Weights of a small mixture-of-experts language model, trained from scratch on English Wikipedia.
Size: width 512, vocabulary 16746.
Training: a variant of Muon for the experts, 556M tokens, 8484 steps.
Below are experts of layer 6 (counted from 0) of a mixture-of-experts language model. Rows are named router (the router's row for the expert), up (a neuron's input weights, with its number) and show model dimensions 448-511. Each number is 200 + 30 x the weight over its row's rms, rounded and kept within 0 to 999.
Before each expert's rows: "comes after" lists some tokens at least twice as common just before its tokens as in all text. This comes from a sample of Wikipedia text that the model never trained on. Tokens count by the router's weight.

# expert 22
comes after: " ", "201", "200", "202", " is", " it"
router,209,192,231,191,257,234,188,225,225,181,227,218,170,197,181,225,215,186,218,192,167,176,189,211,169,172,260,156,220,190,214,194,194,187,192,228,195,206,205,216,240,295,207,201,207,247,165,186,224,148,245,190,168,192,191,132,212,163,169,182,179,197,212,198
up0,183,264,132,194,226,241,173,170,188,223,263,197,204,213,230,196,198,210,240,210,174,187,197,206,212,275,233,171,213,156,230,233,179,240,175,201,214,210,204,238,257,215,228,240,158,221,247,195,175,236,197,195,174,179,224,197,199,210,163,241,193,169,198,197
up1,186,161,199,149,246,188,211,185,249,171,172,196,160,196,178,121,234,226,193,232,167,162,184,181,183,195,192,183,181,251,169,190,169,202,196,217,183,231,206,243,176,204,163,198,162,221,183,206,189,229,191,161,187,189,156,218,195,219,204,167,218,228,205,199
up2,167,171,164,147,247,214,200,189,205,172,246,229,150,236,212,206,205,211,274,202,208,203,163,261,153,232,185,149,180,194,250,149,215,188,215,183,264,222,219,239,220,236,184,209,241,268,225,182,229,202,171,240,158,216,184,181,186,244,200,215,214,166,203,194
up3,206,196,262,235,190,190,213,171,234,233,223,160,177,166,155,207,164,271,197,199,202,215,205,212,133,227,251,237,209,201,208,206,210,172,149,255,182,209,172,182,179,208,134,158,175,200,208,159,218,211,238,169,231,239,206,203,261,207,226,186,156,216,202,200
up4,193,220,208,222,195,207,231,263,207,232,199,218,199,196,260,223,204,184,207,180,205,135,238,216,213,204,172,169,210,215,152,230,177,255,173,247,197,127,131,185,241,236,196,195,223,224,145,232,200,185,137,195,205,234,160,251,197,200,191,169,183,219,211,208
up5,174,190,238,154,245,208,216,215,183,162,228,197,189,224,177,191,203,194,234,211,136,212,185,159,191,156,186,195,218,215,217,213,276,180,219,201,219,169,169,188,177,200,254,236,184,173,118,186,265,250,208,164,186,184,282,149,227,186,184,141,215,228,232,182
up6,231,180,228,212,197,211,246,174,239,239,179,159,195,222,187,212,223,218,142,202,256,207,205,228,201,234,179,195,223,145,199,157,229,181,197,232,170,184,157,209,157,174,156,195,187,238,231,161,202,131,148,190,182,241,223,198,182,206,201,247,178,210,197,212
up7,221,159,223,208,177,132,252,194,190,226,195,177,207,228,201,174,142,236,186,154,193,204,192,220,174,220,200,180,239,198,179,227,205,212,186,246,212,201,158,163,196,249,183,216,192,204,161,204,264,201,187,247,212,209,168,183,128,231,261,233,275,219,236,221
up8,220,213,204,227,203,223,208,211,183,240,150,180,161,170,204,201,164,209,227,262,193,176,232,221,219,207,202,169,145,158,192,193,177,185,220,163,150,232,188,254,222,232,193,251,155,218,218,184,185,199,238,144,237,222,190,225,148,210,154,211,245,187,170,219
up9,218,208,184,206,212,180,227,178,211,204,200,206,240,190,155,217,191,199,195,184,198,156,214,210,206,160,138,222,189,199,134,223,270,197,215,210,154,248,202,206,230,242,156,167,216,221,180,258,194,207,190,228,207,188,192,114,192,227,216,192,193,167,258,222

# expert 16
comes after: "–", " |", ".", "-", ":", "200"
router,151,142,226,199,177,159,184,168,202,229,150,200,178,193,231,224,189,163,228,221,183,181,142,160,212,157,189,205,206,222,197,189,220,196,198,183,233,258,226,242,207,186,206,171,183,160,181,243,226,240,220,198,156,193,218,150,180,203,201,134,230,158,201,253
up0,179,198,190,211,163,138,261,186,241,199,186,194,179,218,197,219,211,234,196,228,202,214,170,155,196,240,163,204,177,164,173,188,270,198,212,187,294,224,233,175,194,171,183,172,174,227,199,203,215,186,229,203,158,264,229,216,164,150,245,194,196,177,191,182
up1,237,214,213,209,210,198,187,239,238,170,219,204,157,207,190,198,152,208,180,208,183,231,175,185,147,177,201,206,212,199,159,255,218,172,227,223,236,199,208,147,217,242,206,228,226,142,243,182,239,200,154,191,232,220,201,194,183,210,174,213,198,180,209,209
up2,173,197,212,213,197,193,214,150,213,214,219,175,190,190,212,214,246,241,167,232,184,215,201,219,183,219,209,243,150,181,232,186,245,177,200,190,204,170,186,204,202,221,179,185,191,197,160,209,188,168,241,141,145,214,223,222,254,200,150,214,144,175,204,199
up3,179,219,219,153,176,177,258,161,225,195,198,224,204,211,181,185,237,247,205,208,222,263,202,198,206,182,174,229,204,206,205,158,213,201,204,197,206,220,172,234,212,246,253,223,184,221,217,218,140,228,208,223,186,189,221,183,218,169,189,164,154,201,209,168
up4,186,216,197,226,224,134,247,205,234,184,195,188,144,190,239,182,221,241,187,197,215,196,170,146,201,204,205,223,211,149,205,208,204,239,252,197,168,189,245,192,195,142,167,258,220,244,170,227,250,240,259,213,236,217,209,214,201,196,197,198,174,163,215,232
up5,217,219,211,165,240,225,223,218,236,191,174,206,208,130,195,204,208,172,220,219,176,242,175,210,235,234,236,212,219,217,174,227,164,148,251,160,243,189,171,199,214,197,148,212,235,217,198,250,233,178,220,179,165,234,169,195,244,218,212,179,187,199,177,151
up6,185,180,187,149,183,162,243,193,207,185,169,197,205,268,226,182,151,180,158,214,217,191,202,175,150,271,192,209,211,237,195,123,160,195,205,216,166,189,206,192,201,180,173,165,262,223,185,214,197,238,274,196,173,186,167,184,174,200,184,195,176,204,208,201
up7,150,123,148,185,176,190,156,191,243,238,280,203,185,165,180,240,239,199,248,223,196,246,227,164,212,202,252,251,223,255,235,199,141,208,207,265,219,216,254,165,154,198,160,242,231,214,205,179,218,238,188,174,207,239,198,227,209,233,146,235,200,217,242,214
up8,146,223,234,189,195,191,216,151,192,210,175,178,241,197,212,177,128,224,130,251,206,180,197,139,213,159,191,211,175,198,208,162,174,198,191,192,210,216,207,219,174,156,247,165,218,163,232,199,195,247,231,207,205,177,263,219,236,213,207,224,215,218,260,200
up9,193,147,259,209,169,191,132,201,217,216,140,171,144,180,223,232,228,208,139,136,204,189,215,187,196,229,170,187,214,213,212,215,172,184,174,243,283,179,168,141,169,131,269,202,166,228,168,225,223,228,204,211,221,222,205,187,219,143,187,200,170,175,155,251

# expert 39
comes after: " |\n", "\n", "0", ")", ")\n", "1"
router,176,217,199,228,149,225,194,258,193,180,227,174,196,178,209,167,240,250,260,232,246,194,167,146,183,215,212,239,213,195,225,174,183,205,233,214,178,238,200,215,159,146,242,210,196,185,228,181,160,229,157,209,201,219,212,205,206,182,271,155,156,221,206,157
up0,162,186,198,208,151,259,231,187,227,206,184,195,221,168,208,258,168,186,183,214,220,166,226,224,266,253,184,255,202,171,122,218,177,219,190,222,222,220,195,233,172,209,185,228,194,150,231,231,174,224,190,178,155,164,190,196,191,178,207,221,209,253,201,250
up1,193,232,190,192,173,204,217,225,199,213,151,231,153,224,220,215,202,201,201,162,248,176,116,208,218,219,241,248,169,167,164,207,189,187,186,201,214,224,201,181,175,168,202,143,205,218,186,210,176,190,205,171,216,185,289,190,209,246,192,145,192,201,230,203
up2,194,198,208,237,218,215,156,260,139,203,244,205,159,156,179,192,173,210,178,191,192,228,213,116,179,233,220,213,222,216,143,197,208,187,231,168,199,234,205,175,213,198,204,174,195,160,142,197,222,205,232,213,186,161,170,208,223,201,220,177,168,250,168,188
up3,143,196,152,196,207,190,179,275,188,243,249,167,225,220,208,202,190,232,243,229,143,171,216,225,201,213,193,233,225,225,177,201,183,260,156,230,205,206,225,216,166,162,219,182,210,191,168,220,152,185,128,192,228,220,199,192,212,235,178,153,184,191,235,173
up4,205,242,201,195,197,212,188,205,267,200,269,250,146,195,202,157,175,234,228,206,254,179,236,216,222,181,217,168,189,123,195,267,221,188,219,213,178,202,210,133,200,218,240,157,128,229,194,185,173,224,237,202,166,208,191,221,200,216,236,206,152,241,230,231
up5,237,253,184,234,178,185,229,189,171,202,190,168,200,184,200,188,207,186,161,174,230,221,157,234,214,215,190,184,221,161,194,188,98,240,214,251,207,183,199,249,211,195,243,230,186,202,168,213,142,205,202,234,234,209,209,222,142,206,253,205,159,162,235,200
up6,207,219,155,230,193,147,214,226,227,256,198,168,259,214,224,154,171,185,219,254,190,205,192,187,164,246,170,253,187,200,154,222,150,204,190,185,233,222,208,163,211,178,149,200,276,254,195,186,206,159,227,151,195,224,176,187,214,175,227,201,246,142,166,200
up7,164,107,194,227,207,180,254,198,168,237,234,272,163,191,209,225,180,250,246,170,266,215,181,156,189,154,207,215,198,189,246,239,230,178,207,183,168,198,219,201,214,229,231,281,186,198,166,165,197,163,174,197,227,297,212,201,185,255,161,236,177,208,233,188
up8,237,220,178,162,223,220,151,252,200,217,172,223,194,225,189,194,182,207,247,205,235,218,151,137,161,212,224,160,181,231,189,234,169,199,202,215,158,199,166,186,212,206,183,151,214,185,121,138,171,184,181,159,229,236,171,194,182,186,253,199,133,208,228,181
up9,194,170,216,243,172,145,157,232,171,155,195,224,230,200,192,212,218,158,173,206,209,259,200,207,199,169,210,258,201,227,203,217,174,210,239,185,237,212,189,195,169,259,230,199,159,174,209,247,195,157,255,193,180,184,170,232,240,167,202,198,173,249,221,211

# expert 1
comes after: " ", " |", " in", ";", " his", "born"
router,171,187,198,249,153,208,232,195,167,178,204,199,200,197,229,152,215,194,239,202,204,210,241,154,237,209,202,177,230,202,180,161,195,219,240,134,226,181,271,184,231,229,208,269,176,233,160,183,202,195,197,193,147,181,236,224,202,245,202,157,138,218,223,174
up0,274,136,213,148,287,177,249,180,232,230,195,222,171,236,205,214,237,184,227,236,198,199,220,139,223,204,178,193,262,197,161,229,201,222,205,203,231,251,229,248,242,198,253,214,231,219,226,191,121,231,182,242,175,199,218,255,151,227,184,207,234,231,193,159
up1,275,168,240,164,218,208,251,206,224,196,188,165,202,211,232,221,143,184,231,222,148,178,242,157,190,252,253,166,166,177,153,189,157,167,208,208,214,170,185,181,204,194,198,234,204,215,143,176,182,211,248,213,219,180,202,165,218,218,190,166,194,232,208,176
up2,188,213,199,238,228,209,182,192,229,208,183,193,194,230,170,194,223,200,196,160,193,198,195,133,188,214,219,252,211,230,180,198,232,156,226,208,239,193,173,237,221,266,186,220,184,182,185,214,172,224,245,176,148,157,248,230,207,176,155,191,245,174,261,204
up3,225,210,171,194,210,204,232,185,188,157,254,244,113,187,213,224,160,230,212,191,236,246,176,213,242,193,184,201,201,254,235,179,219,188,163,213,172,221,231,198,221,248,225,222,226,215,150,199,224,154,242,158,173,199,228,232,178,211,207,161,227,222,220,171
up4,209,243,190,197,264,237,157,221,212,218,219,168,165,231,192,171,215,216,223,216,208,268,155,189,211,221,193,192,189,194,225,230,216,185,268,240,254,220,202,236,246,214,168,201,157,205,185,166,188,237,265,235,208,194,183,152,156,198,232,198,175,182,237,133
up5,176,239,199,210,207,242,173,165,195,216,174,206,188,200,215,207,190,184,238,177,159,185,199,231,186,246,175,204,228,163,210,213,220,218,179,257,266,194,272,224,181,279,145,164,185,212,202,173,192,171,226,163,217,148,205,209,182,195,173,149,225,246,241,198
up6,118,195,235,157,199,223,218,188,207,208,247,216,179,174,183,166,214,170,136,206,163,197,221,254,175,164,209,131,197,197,220,244,166,260,188,205,228,225,143,211,185,145,179,161,190,145,209,186,151,225,185,206,247,165,176,244,204,196,227,174,156,202,226,167
up7,178,264,220,214,134,196,225,159,175,196,204,198,211,197,207,184,229,248,193,226,167,229,194,199,241,216,208,220,194,232,202,160,188,252,182,134,195,276,209,205,221,186,161,207,157,192,221,137,205,254,155,144,203,185,191,217,169,207,160,187,230,203,209,179
up8,222,162,148,189,188,224,201,168,233,173,199,205,244,191,173,188,171,189,258,173,207,156,199,196,213,228,198,157,202,215,184,203,180,156,200,200,178,144,230,174,248,202,238,241,145,163,191,180,172,212,200,194,199,144,203,180,215,222,181,198,220,199,235,269
up9,225,198,241,185,164,203,207,240,243,238,192,221,221,211,216,172,167,210,249,184,184,183,214,184,230,193,183,212,212,240,200,233,119,223,219,180,228,211,215,211,154,206,255,208,174,157,200,189,171,215,174,209,177,216,245,251,210,189,204,204,198,215,194,182

# expert 20
comes after: " ", ".", " |\n", " which", ".\n", " it"
router,222,184,186,183,166,234,161,163,138,242,191,221,150,200,222,213,251,200,157,255,220,230,214,202,163,248,220,184,220,260,269,140,215,192,218,197,177,188,189,188,193,195,160,174,183,179,144,221,196,149,267,190,223,189,178,207,186,186,221,233,196,229,187,222
up0,171,189,189,221,221,190,231,216,204,209,188,176,203,154,183,234,215,176,239,190,252,162,139,226,211,179,263,197,172,159,254,241,211,208,188,174,194,205,200,228,180,170,201,220,225,187,230,192,220,241,219,240,230,166,258,175,195,163,223,245,203,143,194,222
up1,221,204,213,184,207,136,239,189,231,203,229,192,173,203,192,200,187,245,191,156,189,187,215,210,180,132,192,189,195,232,226,250,195,178,199,173,137,157,194,199,167,171,248,208,140,221,183,155,195,160,247,204,243,163,199,219,147,207,219,229,186,218,224,179
up2,220,252,156,252,146,171,209,101,196,262,173,187,234,193,166,181,215,209,231,186,172,218,253,199,164,233,195,178,198,180,233,199,236,175,176,230,204,134,175,252,220,160,179,232,190,215,133,237,141,200,213,187,190,195,212,216,245,164,146,254,164,199,186,227
up3,183,192,170,219,216,215,192,243,217,252,246,232,254,236,126,214,241,199,263,162,187,152,267,176,230,192,189,245,201,231,247,231,214,231,248,176,191,221,159,232,225,259,237,126,206,221,211,215,213,173,234,259,179,150,165,221,220,188,178,199,185,197,183,200
up4,163,170,210,215,228,246,269,146,150,212,203,216,199,222,201,166,157,196,209,207,167,197,126,158,204,225,245,248,235,212,170,264,193,270,169,183,181,184,211,185,179,221,109,197,215,180,144,194,206,257,227,141,215,194,200,166,238,151,189,121,213,174,194,166
up5,209,166,226,228,202,159,237,214,181,247,158,197,235,212,179,200,157,198,241,159,157,166,183,218,212,224,204,157,200,206,200,212,221,190,244,185,143,191,215,233,155,184,174,232,218,193,211,159,155,212,209,191,201,223,180,206,244,201,199,204,179,143,192,169
up6,203,132,188,201,226,247,184,139,154,242,271,203,145,201,182,202,205,217,191,215,219,230,193,204,158,192,198,179,185,183,233,135,198,235,137,162,163,173,184,186,208,193,244,192,220,145,176,237,181,197,201,198,238,142,206,188,163,177,165,169,214,221,193,199
up7,213,172,192,180,221,140,184,232,186,152,204,199,186,207,224,230,181,203,229,224,189,225,216,155,197,168,206,179,191,203,262,222,212,169,162,215,228,247,181,157,243,267,191,260,132,265,179,219,222,241,204,197,206,265,183,189,204,166,213,239,221,232,255,244
up8,207,184,220,260,193,208,226,195,268,147,197,142,240,206,162,169,208,239,170,145,258,208,197,231,186,241,172,187,193,155,145,171,248,235,197,187,229,222,188,221,164,185,190,189,181,163,201,173,235,177,174,193,194,217,192,198,220,210,157,221,235,244,226,165
up9,149,213,164,217,169,231,173,164,171,204,208,212,187,228,132,188,145,216,248,189,249,203,224,149,204,228,179,239,190,160,207,199,274,194,235,164,141,240,196,153,224,196,163,185,182,177,212,209,202,249,196,183,208,195,156,213,218,220,226,239,203,182,203,214

# expert 23
comes after: " ", " |", " (", "|", "–", ";"
router,154,186,194,200,201,240,174,198,205,211,171,183,178,165,128,217,216,148,115,133,170,188,209,216,223,182,252,251,191,240,199,198,181,253,185,168,179,200,187,157,196,191,237,240,262,249,172,174,229,203,190,208,219,209,189,218,180,228,205,192,187,145,242,168
up0,180,225,174,234,164,264,209,192,187,213,186,238,159,187,227,185,185,213,318,206,223,219,189,208,251,224,234,173,205,230,189,255,168,229,201,225,201,196,200,194,194,232,168,187,159,193,198,202,222,188,222,234,189,215,203,210,229,182,216,210,254,265,175,203
up1,238,196,170,171,152,205,178,240,207,179,186,185,171,180,244,210,227,223,207,186,181,208,187,275,196,168,210,199,212,211,234,269,226,147,181,188,166,188,269,229,204,145,180,199,201,230,232,171,205,168,138,159,192,231,211,263,175,127,190,220,213,205,225,238
up2,188,227,199,221,196,240,260,230,163,131,160,238,225,157,178,182,209,182,213,230,202,216,268,185,215,235,201,209,199,200,158,208,275,186,242,183,142,197,179,164,178,242,185,192,260,259,158,196,198,148,232,215,237,183,168,222,184,158,163,178,236,201,208,228
up3,210,212,223,153,196,195,179,249,213,165,286,277,193,247,162,195,241,207,206,163,197,188,184,213,177,186,152,249,167,154,193,193,191,247,200,235,189,213,243,232,204,222,173,199,234,163,229,200,218,257,229,182,223,183,193,199,194,159,120,180,198,208,185,175
up4,186,190,209,242,177,188,167,234,216,232,243,172,172,171,256,223,247,171,232,213,169,218,147,200,185,183,203,220,186,151,185,181,205,197,252,140,217,202,164,227,217,202,173,180,181,99,204,237,199,181,211,224,225,202,239,213,219,179,188,216,219,187,249,207
up5,222,193,240,225,246,198,192,212,199,183,219,223,157,214,210,208,239,193,222,197,206,160,159,188,173,199,269,166,218,160,198,171,196,200,169,180,170,207,223,157,178,196,196,195,155,198,199,216,236,176,181,175,223,215,179,204,182,173,207,211,146,210,205,200
up6,196,197,175,152,191,225,153,206,213,194,211,184,185,226,165,215,207,224,132,174,225,221,169,203,184,216,203,214,158,171,234,185,258,160,182,224,143,104,232,168,205,182,265,223,222,181,189,257,216,181,189,169,198,217,178,167,205,204,213,144,182,222,248,224
up7,150,212,140,165,229,195,234,203,223,160,211,243,176,189,211,205,275,147,180,199,199,199,195,202,219,196,245,272,164,164,126,244,178,200,228,169,210,244,187,186,253,205,175,187,252,199,157,219,222,144,194,214,177,243,238,202,159,202,206,185,189,133,255,182
up8,230,143,144,196,223,174,210,174,206,194,248,191,215,149,195,192,239,185,176,215,263,213,175,236,237,200,223,184,216,207,201,149,197,213,196,209,205,232,156,169,233,190,191,192,250,236,229,231,175,189,215,199,184,225,220,184,225,169,195,216,193,139,215,174
up9,163,163,230,233,168,186,184,230,204,206,209,217,224,221,228,200,142,174,228,177,239,160,233,200,178,191,178,194,230,200,238,243,169,224,235,169,199,207,193,179,214,242,189,225,178,149,247,193,187,186,206,206,189,151,206,178,242,208,197,207,206,144,250,180

# expert 30
comes after: " |", " |\n", "|", "\n", " was", " at"
router,170,215,182,167,151,234,257,242,205,206,186,206,239,167,176,208,217,210,176,222,175,171,196,194,199,173,236,193,231,196,244,203,210,229,208,186,234,194,199,166,196,214,189,210,213,243,238,164,199,228,197,143,233,269,175,171,167,181,222,208,181,272,148,229
up0,264,187,227,149,173,179,223,162,188,191,271,167,200,216,221,175,178,247,225,210,167,233,198,140,164,195,157,176,178,137,187,195,271,114,163,193,196,214,181,201,165,235,180,212,160,178,160,211,198,223,248,196,189,172,146,214,235,158,168,213,234,188,216,182
up1,187,245,213,155,186,233,194,179,280,152,158,202,203,193,230,179,178,212,245,187,210,255,193,201,150,185,235,209,219,201,260,97,226,119,171,184,238,205,203,216,235,274,127,225,174,199,231,218,201,224,215,174,182,238,192,230,201,176,201,226,173,225,221,172
up2,204,205,192,190,183,190,223,192,185,233,201,187,221,229,172,189,175,206,200,174,201,179,243,165,251,191,172,149,203,182,246,229,234,149,159,202,224,165,159,162,143,254,171,195,212,212,181,226,204,164,239,173,240,193,225,196,157,202,181,267,203,272,231,191
up3,207,160,173,229,214,189,220,212,203,220,206,187,189,193,183,215,227,179,261,229,149,174,173,196,242,186,186,188,177,182,208,162,180,181,197,146,172,166,178,204,204,189,194,236,189,233,198,185,213,207,216,194,199,268,196,174,260,205,162,290,168,220,242,177
up4,167,139,185,166,184,212,219,211,246,185,221,233,214,190,175,209,206,188,234,189,158,188,179,168,219,227,189,232,227,187,152,185,160,205,203,148,184,147,168,211,160,230,201,183,183,171,139,191,206,192,209,184,214,230,218,260,154,185,188,269,239,183,196,198
up5,160,221,175,230,188,197,169,164,182,126,233,190,173,199,209,183,197,202,262,236,190,216,182,228,154,213,172,226,183,166,204,195,143,197,174,171,214,223,245,152,233,173,204,254,250,148,176,159,175,222,172,217,214,202,183,154,189,175,211,187,174,171,244,148
up6,161,208,198,238,184,224,170,204,162,180,209,220,262,158,170,205,262,198,158,211,225,183,225,202,151,148,229,199,205,239,177,185,216,206,229,154,168,226,227,207,219,201,194,184,188,212,190,250,245,186,169,145,335,203,239,201,229,197,146,140,174,199,216,205
up7,216,249,229,176,213,177,233,133,200,157,166,200,222,121,184,235,227,212,215,203,225,225,162,267,198,165,168,214,183,157,208,245,216,180,234,194,183,216,163,207,273,242,246,215,185,190,222,212,180,219,226,281,221,191,207,198,205,162,229,189,188,271,192,166
up8,182,191,139,225,202,181,232,193,182,203,200,194,217,224,164,198,190,214,180,165,166,234,188,185,196,198,199,135,148,179,224,176,186,238,155,255,185,225,211,173,219,201,233,203,199,246,202,195,234,202,165,194,198,203,201,233,207,199,209,199,227,241,224,243
up9,206,242,190,200,200,218,168,234,140,206,228,164,196,241,162,215,158,231,197,156,240,216,175,145,190,195,166,178,186,209,181,191,204,182,187,234,200,238,197,212,215,157,176,286,210,153,273,217,241,194,208,203,264,282,246,115,173,190,160,248,212,221,185,165

# expert 28
comes after: " |", "|", "\n", ";", " |\n", "1"
router,222,260,202,214,180,179,232,163,217,163,186,179,218,144,191,191,187,167,173,167,130,225,202,196,207,200,268,212,175,218,199,134,206,232,219,180,187,233,225,211,184,143,212,171,229,139,238,211,171,222,132,169,182,192,147,195,169,160,240,270,220,156,194,103
up0,200,148,208,202,215,176,226,217,207,130,174,177,165,208,215,213,179,232,179,216,216,178,286,200,170,164,164,239,221,211,189,216,267,205,242,193,182,256,197,210,198,208,217,241,228,272,175,223,161,243,164,201,255,147,196,210,204,171,228,179,199,289,187,113
up1,232,197,172,213,196,235,194,202,190,270,171,150,204,203,193,201,172,152,155,238,186,251,223,151,226,190,227,222,208,209,225,188,200,258,255,240,226,177,161,202,203,218,224,213,163,194,160,186,188,198,188,155,171,171,161,201,163,181,213,216,198,197,161,163
up2,200,193,181,284,250,209,178,164,203,159,154,181,146,169,187,206,243,190,161,221,206,233,192,137,222,256,184,163,207,179,192,179,221,235,254,176,201,214,192,228,211,159,196,256,229,199,140,240,155,211,209,198,206,205,210,214,171,237,200,207,275,171,214,221
up3,184,225,247,195,202,204,178,154,221,171,229,197,177,204,174,190,188,217,222,158,203,222,174,205,201,204,200,160,235,218,170,199,209,228,161,162,268,240,210,236,276,215,192,222,204,187,149,171,196,189,178,219,127,242,240,214,182,202,256,210,207,205,269,190
up4,186,213,243,175,229,213,164,254,149,224,166,172,192,242,215,156,186,240,134,191,200,198,204,195,197,232,181,201,201,196,175,205,185,202,184,193,225,190,247,198,176,145,226,217,202,220,157,236,205,200,194,178,168,250,200,207,205,227,182,222,232,240,186,171
up5,176,207,186,165,230,168,204,224,249,187,199,178,161,195,137,263,234,203,167,203,229,170,187,194,186,196,197,225,182,191,208,205,199,159,203,227,214,209,256,219,207,186,200,272,184,209,203,173,181,201,223,221,296,107,241,194,239,152,187,175,234,213,182,184
up6,197,241,210,265,217,218,203,212,230,252,214,141,152,257,228,231,191,202,164,223,230,149,149,201,206,220,236,201,161,234,214,172,144,220,217,256,211,229,204,210,235,158,173,207,244,206,251,199,212,164,198,247,185,225,190,233,180,202,226,240,193,192,212,226
up7,247,209,178,170,198,211,226,193,248,195,193,172,244,166,190,239,212,214,211,138,207,193,198,215,249,227,242,214,236,156,276,224,202,217,204,207,232,229,225,213,195,217,261,210,200,182,174,207,169,228,146,211,219,166,142,220,211,195,225,213,217,166,154,163
up8,193,181,181,241,238,203,202,183,211,197,227,194,185,149,212,239,185,145,191,239,229,224,198,198,200,176,182,170,263,211,184,224,192,207,175,172,180,200,229,201,209,254,231,190,187,185,208,92,187,167,195,167,193,213,228,200,178,221,231,154,179,221,170,174
up9,187,191,237,178,154,181,212,178,202,163,165,179,225,254,245,207,170,202,258,203,162,218,220,220,226,186,239,233,130,155,206,206,187,226,149,168,224,225,173,185,196,189,233,204,220,249,199,245,223,200,189,269,191,181,217,227,192,221,153,235,203,203,175,219

# expert 26
comes after: " ", " (", "–", "ic", "oc", "yl"
router,176,119,240,165,145,204,178,234,163,183,168,144,223,158,243,173,243,216,131,190,260,169,195,209,194,158,211,200,221,195,208,197,241,209,189,193,160,208,194,184,178,202,187,178,167,198,205,235,221,196,174,187,157,204,216,197,219,197,205,260,239,242,209,225
up0,213,114,214,226,258,220,157,134,240,234,146,178,157,136,203,220,169,190,208,208,199,216,188,262,237,180,225,268,203,230,232,165,164,180,197,174,205,254,226,267,199,223,183,190,176,174,235,203,214,224,207,194,156,257,181,215,248,219,192,207,181,222,192,160
up1,174,227,170,173,169,264,223,190,191,219,266,184,232,167,209,194,214,216,183,181,176,193,237,218,200,154,156,220,222,187,197,179,173,165,226,211,190,193,224,175,213,267,160,220,192,199,185,200,231,163,205,197,228,218,251,240,198,206,150,225,201,197,206,187
up2,199,227,228,220,229,244,186,243,179,173,227,246,192,203,216,226,207,195,155,201,174,165,250,196,183,164,180,219,213,227,215,142,206,127,176,197,232,248,191,222,171,204,195,159,246,168,187,187,227,187,198,186,186,180,131,186,204,177,150,172,229,178,189,154
up3,210,163,211,168,182,194,240,193,254,192,237,206,160,180,224,235,234,153,174,210,218,228,150,197,227,158,216,220,203,209,158,138,154,179,205,138,232,196,277,226,230,185,284,196,254,220,206,275,206,238,225,209,256,175,198,193,209,236,153,208,152,219,181,199
up4,205,147,245,156,253,234,215,206,244,192,197,180,186,214,234,205,241,181,213,206,196,202,154,223,202,154,214,198,206,134,193,216,212,158,178,205,142,186,207,151,144,180,232,191,176,198,223,184,182,240,221,175,221,171,218,206,199,170,204,192,187,180,172,230
up5,206,193,201,166,234,158,192,197,183,195,207,161,173,178,198,253,183,254,222,166,169,227,179,172,248,189,209,182,171,203,175,208,223,177,215,237,214,222,188,190,167,197,276,201,211,170,223,160,194,225,163,201,240,207,165,219,182,253,207,220,197,180,251,228
up6,183,172,193,162,206,220,228,201,166,243,172,183,214,190,199,172,239,192,206,202,194,176,191,207,212,174,157,150,180,208,240,150,200,256,202,227,182,197,193,123,167,228,195,214,229,186,168,208,207,238,206,196,245,231,215,215,205,216,194,225,202,164,225,149
up7,250,196,243,159,165,214,236,243,202,181,194,224,230,176,242,173,169,246,203,207,191,233,244,219,238,170,191,176,170,261,180,194,202,192,188,186,203,220,222,189,224,186,187,195,243,195,200,291,209,246,180,262,219,247,151,149,229,197,184,203,172,174,179,270
up8,230,171,229,171,163,183,143,271,222,266,215,190,213,237,183,235,157,210,166,212,175,199,198,208,177,204,184,211,214,228,213,205,203,157,186,226,221,191,207,164,240,256,201,145,288,181,168,202,231,190,198,225,218,187,202,171,221,223,240,188,247,193,147,184
up9,180,131,178,212,214,183,245,163,153,221,173,202,167,204,189,267,209,232,193,186,240,173,210,197,201,166,214,206,173,155,208,208,169,200,211,216,197,243,165,197,195,227,243,213,202,240,211,203,186,210,208,182,208,159,158,187,219,207,172,230,150,220,197,194